Below are experts of layer 3 (counted from 0) of a mixture-of-experts language model. Rows are named router (the router's row for the expert), down (a neuron's output weights, with its number) and show model dimensions 384-511. Each number is 500 + 40 x the weight over its row's rms, rounded and kept within 0 to 999. Numbers have three digits each.
Before each expert's rows: "comes before" lists some tokens at least twice as common just after its tokens as in all text; "raises" lists some tokens whose logits its average output raises strongly, later layers aside. This comes from a sample of Wikipedia text that the model never trained on. Tokens count by the router's weight.

# expert 1
comes before: "1", "2", "0", "3", "4", "6"
raises: "e", " to", "2"
router:531587526506489476547490511435494466472456455449570469481543638465570534471560466516517489470487430532412482479574484549476465526541444585464522550500508525500486472452546520432475471440478538497459540406533428459544533497445524455478557592530478514510455572392539532547485483466517516480545564559534492502526525476528435493468481499513533489486484527597492490521519490533535479451586
down0:507476484495472563521437453465489491490492495541465460461538544498613543526523544539506467501460584513457469477503560451453518568478456534559485495454526516408503509491509499494497525553576583432517497518476469472554510497537511472493555500451524536510501540470472491495427501498544573534539518562523516549510533540559485451512489439529470562506539483484486470486546494546535475492516
down1:496467457451482538495583423515467452474526501544453508514520495487586573500577542455452511499509476534554514507469442510501486447524529529520491447506526476492442470508501466567488515461490520449521580520545528523509555561534587550513468475548553491520500521483447471554456423585426450467484514497490485574471456447564494528463476434507478459444511476431535446496539461531505506440466
down2:499524526475531484527552468588521504474536536440504443459492584492566447513524498544489543556547529524438526477468459470565504543470466469517503496510502510492581519471467491505534544463499493530478532469459421494460474525461537443524496561519520520515514488494417466547492485485490486557555526457505506460497512533484509527502467471462546388476454500541396469479422550499558536515464
down3:477525491440477491440504588541443434388555489415477562543543489488559496539489543481489485482464584528502514576419477490481538472452521492527479580489519512433513518518453574519465452468422466520418470526477484517459479486509510532507496424546487528496468536439540492542505477450515498442536456518496490507508534513520503527470513471438415451491566488414460505523443499438511508466499
down4:535446483453480490513513493562459444567512545458537455517466447442498456466539520499527463469548491538482581522534513487547466496582541456503513570506485536453551529509464482501462463509518466475519477480540467452497503491528488501500609483438543575484512495589473502517473481513551533518516502464508481566589556479554516451507475480502525458486493513507501444463484546494481502489566
down5:481480539558516473540540448531472474455462524480506536523505555452573545447489434513478495488478455461515509579488530459534450503546531463441471502517462519446590525558491442446472496537504530485417576572468484571520473469514454507534451485491441530540503509486531459485471490458459542514458547522438444483560502603582497457485535534472472564492483507491560476483505473507519507539535
down6:528514526526450568595485491457510489511526520533470489480416472459532477512557471489554549475570469565497464514485499521514475518468514470549480522537519493497513437510502537553442491468468581473450533464475431505544524514571565461490527484480461511502507454487496485526442510476501474504509509478491570530503430519466498506518468498405439501469407470492516485509468444492523484497502
down7:524459545507480525366548540511489482554427574419560461496493440470547478507505551525569482527510534455482467490493581492478439554585550499487535471418465421529489484396533488498556527508436591444511476441501481454411548542469451453509560363552565496439478511486551491497485441514485537552557491509534493544523465488537561489439487420535567480536546484507512460502487448504467457542439
down8:484566448468589440483446455421559469466474514486519508529543563483483452430532526500497497530473523455541552486502625504465500495566538549506473473482457516502481508503521441534427434468481508540491478523462541470572481484414554501515524448502464536506507474554474489500508520468500514465549442470531491485503554495529476476528442509523566481497449449504504544518466550454609545475450
down9:535467567477502514423439527450504429534468523508424440544476504501473569530560490450419501520467482495499463500538513566451497480481409582508475580453456513523459489546478521425467489553575555546494450522452476574404562528547518510540499460543537508395497491472420517527499520535482487505546501436507544513560506527442462478455502447483492511521489468465540526441571579507471486495472
down10:479529562504422385458445456605476543497505520452443486496517493553521439526477528498542514581494492516486544527549525506497493520515409521553468521488478529434534488508582408486531529497480518503400536511602487452486521520538488552498412473512588532427502478509515527520450480531498450442459500542475461487534562491470505485407473461457477477501510502475507545559486524441544456505482

# expert 0
comes before: " | ", "1", "2", "0", " |", "3"
raises: ".", " and", "-", ";", ",", ":"
router:490496450485569492471551434468488444376528461452477499560493472496511438495465512487573485508477463549471505479508533514505457536507542552468459476589498448604463510579522556473466491544563448524556509522476496529498455505562519519499488497516539484506464515466570549448516462556504543479571490498448510432509495480496537481483530419460563480491509539504538497534573473504474569494432
down0:472511510525566508509524527539517506517473469524493481536457529480470452514552510461554524570475493526470559507476485492500438525547496501502554487531536600525515497556564519445508550448539463537504476471460528506491486503520448534474487476523550459539519546512456492506445509470531433418550531503556497507538477464494531470505495471479523464477491475550441525487477564449555460477503
down1:516479468493494432492539471413479559525562410523487523549447572463475549490495528537436550496488588487489433512511498473444547459469516503526541474529497538561423530443449531439519486525512515494495510561476554487508467499585467559511507630497480577516532505506462485541551580450475449517595473479451385515552426501491537458507550473474475450618501477438532464522501509530490504534499
down2:485454529537464551526512511503512486560526486499579578543569518476470562538503539525519520527416510492519491504474471565495524480464503523520470477518488503540533469501460552524544445481506476471537470483496463535455429558479414491554519523459475504510447520538542477442460459515512485463454540471528456489554502435454456469481465545427509460452492481568471521519435568533484451487498
down3:525534476499455562499573498521476476484511471485499512493524517430370528530519526536497488532484484509485535535522409458516466504464542467478464507482435477409488561471536536501447512554522508495491542459466461475499480501522516553473526503550480401477452518525501492518491463508452469462534515392486477477403536559509551487498525487448478453447488535483415548508541520574505492503481
down4:491530491515546613462559513506492480492444479539465594451527514455558494408556533476549463495533483495540521456504483448525468514553510472526470592482488500496497575429483429488452483537510454515419432482453489507521538560499509484547489499519476476532509561477435478536580453435418500565516547517559508483554410468554507511535477530514441513539515478478484385482471430540450558487523
down5:470468558488395530448464402459549467498467472517487527489481475445472499548477491537440512572491518489480519460557439544443493499557549531524447498517459567510443525516586496522505485419539504509534533502521533527503476478510533497461498519476483539562434457510490547492380519453517483541466518524484521534531477462556508513443446516516520519443441549499422498515424558467491506546523
down6:516500486456496405466467469530537464466512490533468560511574459524564405527506522571433462501518483520521564484497482510462500593516550569450507456471494526506504535552480533509504475478493489593577550482518433493457506467527442418484518456508553505512549576474472474507534454444475481543457484461508508579457515534517435545489593529428483486544499469461498508554464493457482535469484
down7:458490577557492456571494504480493555561536478490491509567493577527475528495526479544438490512490495551501531453500536599499556426545537505490503441446497494438496510539567524536521478463488502546572504505507462470502514547531547480499537464499488537547439526460476519478485500513415560514508535545487457491596450485495539470521442540538443452544503562507464577442461462527498482515482
down8:453525574517561477536480478482482446490528514525551503524528542546536524486524434483493539446482470457504470581480504463552452543503496522529477503476515415499495429532534505496440524513483472476493530591523593489515469511455485511509545522500498577468541461516502449488501589554563566510477547522472462462401488576480514506503441539476532505521442445613447546497523534535550490491458
down9:478558414497554533538437483546567466462580560554528483523499477463501554545506521528422521506492477482487448423512523499516494447543506476538555480494470487515515540548557502467458482481501489542470423546463489461563518441566476560505531502443504494493500493585540478395533443579463476517508530528548471461502525484543539481506515445532477506562499548482452537513559416550424522555505
down10:572462442519436526464476518441549484545523509578451443409518541484615536481544438499478518486549481518525519476605472513532468553506475519552437562473547526513499529506482521523551491494548533454501520444470515458446484501498473507434521532489458523530489479535526528544488443439489551563498476489458483517465464524495507463439521519535407441524411522523481498489482527426538534498538

# expert 12
comes before: " | ", ".", " |", "–", ", ", ","
raises: " and", ",", ".", "\n", " ", "-"
router:545512564543453465556483551545512474571466493464498545537531479472523492515502472497453511446453530493519501508489479440483547479462533515584489447427514498452521530481451455478540556496469549481436490517511518457449510502492427508410486488564483509528495478506488485514432521457521539535480516459538545490537439529483484481499483512526473552543517519514477534495509491423476476490525
down0:475464520415524484546516453528585559486544428564579446487427514473538452450485504474537565464414587550491570538420568455540444531538472462495477475445479548466495578549506525503498538478504530472513461511520487512512528545606495517512559554475571515431482511478547532482394464475511560475522567453540477443407519538473521571490486476487454524525497537515521521572466536457480445534512
down1:447546485550484548546458516525427411497479462504568492577405547523423457476489445547541491503524484438485499464408476483458529520506557504561533480540480457468469489372503597555483583515477514423524557479542465475541524506483522505534554488530442516458524503514551459467539527504473537484540492502448485513497491532453554501494554549596471535513522494449425507495527444503487530497489
down2:586536460530474523422504513536415532566479537460525481538460509456471505525486518496517477405509485518506568520462502434494486494482483487529493576494470547489529411463498476477468455583448521523592549509558502515601534462462506510558518537480553492510521529465529414533502504469495480496562453564473470467523476548585563445499530428407515487481597499601509526467523508501396445556475
down3:552494420490466497466525482516448542478472513533545480552452510494495515433537498511487551464479490513486451466428495476509475539460463584497562535513537492459568520515541523555526530527522498447486512502559523460584501535586514549397538506472547472485480466514449517425513513539559522408546532485503576559478521471462526558544500527572472574452455527462411476507529438440564476550480
down4:534472499492551492564512514539451576466490457527559525536435459533440487439560455439544518455509504461550538564430519522469540489494420498510494480419507479462541520499512504506480515424495493525465464540459521449385495510473489545450496512503459438520563535480406515499547556524525457498522521529451490526556541559472523433489476461498533484474510399493486553477503476519524576504442
down5:501489499412499460551479398513549492460482481488438487424528461499484576480507497497537527534497511534530445475486421528443558485532469562554510455552429538494501442588596548473535449506534526468520545453487560503463483492512535511557518512482523490413471547511457540524516481468493609568506532535443536582505504466503386566503572492507527499474509469614519503514497510451546458451470
down6:473426548495458451516534461462457471520452558545476510470506458476477476524542467485500508496516583593453505450484440562527503492519541535525597511560472519475448570465478485496504510458502551481500531442491545464500465497451539515503521534515495451494484499512529524565525483522475558485492464489521532488462525517510517518514485482525545465543545522550533572532542472564522373452483
down7:499548422492491478467528459513572497468525446556502497461536454556456558495598569470506471504571482593480507548537470545580499541501391478480503470464549533499580552560458466509572453466493501528529521487429541543484513475504483515540477533523508475450479491474528592483529526505465511476446456542566451522452480456532514561485485503498510435497517530589459452517480553463477465485470
down8:519472516552443480485512551491494467544483537435538550492531511571492476484565501579510549535551504407528517454506543497430449560543447462449483512503483515519447499485500544460471525449511517455470560486491530539513487463484527558523567530441550515526434495431467498425519542516496531529504547500464505504384549435471489489457509536502503465506560516554486546533413506446474478489543
down9:532537498498445554565501510498489527537515453413455544464520513582519521477514512559549476506525523521538537453570410526529550471475428513485520489595492495512521495422526455501469485549519533563506532503496516472490509462498459494404530434484490499529443609526586482497493468516435543467454560460462525504485548550497474452500443467438579462441506493482495507476497546512491514524474
down10:506515487503524507429461510541508451504562471512450522425483553471466432497447516449547506472487500497469478458492501512492543545480458571505520504540562513461503567484587560521485504448541473451525509476481528482438507451527476454512466482531512556482575457494514542527510484515493486488542469534513549520469554592444471549410482482565531471485495511410546494498485435567502421602464

# expert 2
comes before: "\n", ": ", ":", "andidate | Votes |", ": P", ": S"
raises: ", and", ", and the", " as a", ".", " and the"
router:469479495485559486531551495491564497493466476460472531448518518472486439562512448552474438470447482482616459491504544528529521452526424445456469519493491504607482569462524474464448471490509471502521488444436565512487534501468540544479535432510520506497556438502530481526441502432502515499447453469527520479498535504524478510451518540441512519491537569513501488560481506506524482556508
down0:491483528545475437470448508505504500411473434530456484555540437533529562564482514487524522465550476508513506507624529489535485469491526464539462495500499557569560545525514508571482562462499466522496524505501547474548583543537506565482529462507548519539497564465498504552535528615485541525508457505450458461526554489442527476529450416500566476490537521498435529578498512442529457476539
down1:487564518467549450494456527526487475552532499471487505477540459575504531572543499483470487511437448581473537446494496444473507501533436504496486438458487597453489503370499458507454482517521574543526466538475499512527476475471520516522488432480470484500520491450487463521554548515462592481578478481532481470437521514470510457457476553499500470426524576472503496474540532510476454470505
down2:498504461503491464515552497459475508479559515538470543556498538445403533479544457565525522530455572492448484488465463503523523505550566566511505491468491479471410470431530534511496527596509454474520440452502506504553459504543486528489523472534537531475550541472459429598453526495453477486400537475592577465497429461485528445540451528460461582478501544502457484561513489485443510562552
down3:523518513494477505540521513487515519520506461483458532482458601461544514484523485556556490567463498482521551441557441461520533485442577538450533548551594459443474489508561471468550459499557475465435555532462504486513438497562522557500535501555426467486497436536533557489479591445466526499455441517539502557500507507488426538509578496497534514459458473493529542456555508489474472534432
down4:529443398556483586504529498516487508479394551498506462481463501449537539525536492494572513490486524472437539511428489511502528427514582465491543455480514532550493497469492463547470536557478543464485415533485412514578560480478486442468479510493550452552571535497534494499472554470460478466511509545461481448524547548480488514448530425483486479526630547457504474508425501451439454560493
down5:479492521558534512482491506610502530536532422552542509484496558524491439535523474494393534577534586475562442491514556535570488470477477513509536535470506536492485488503518500580558494441483524481505431584476538549495464467516520458488493477464500480492511547518471461513481547497391543469505508537540456547484436541421536482464484509469514436442475459524554453455521451499455468526529
down6:405486505518487478460494496523524495493493472513477477562470449475467489453516465475527455514488503428422567418513475574483469496485503487498592518485587491425482480556527532505487461472495440484463552453522505543495505517478485496546473533432593468468508512499483463469517524506534473508449529527554505526562540494572498512454413588516534601462513551493501537566512564556515471531455
down7:491573508418497517520530518446492519589467437483529451551476539466545503562517494497514521504456492496489473461497520540549555484545500478492478457489450445487460563430473535494522456499509496522550442467561505432551557446508502500458451469513525502503474475550468534493497494491465456495419466454487500495457486528533540484472520532572483546557473513574482433502450453552492540481496
down8:478467504539476560433563509484514516571449479523508482494517451552525466590501528475552483504453475518420456457549565517490519455525530418418449436531544495522400486472547499557651420530524528462527567521419538546504493505535514550512449532438516555525485488482553534436562523454547447537532513512535463524484511523501454493519531484511517431531565513458537517468535516502503497460512
down9:434447516533481486465395513392488481508429382410518505497483478510479513442526558457451457535463560555483449469467525503455574517534546572556600536485414495502529448530477413521512488519465480438525548514428545527491570494461459491498489531474525544526490481452440487485527517561476468518516494505487482426481458457451511498446461559485515506514564511504486507451433527579467490523536
down10:472508495439514512465513506513542531462471514506478463483439489496541554527516534457515470476479525483443485477531492511449598504534469508481485504526487523525610563489479498538564513416536465456516531465549542509498469479467480586468476517530475507480567514497511476516516519444429516489457516518516482454532548424546498417532536527434506543516463482550464447510510514487522522420503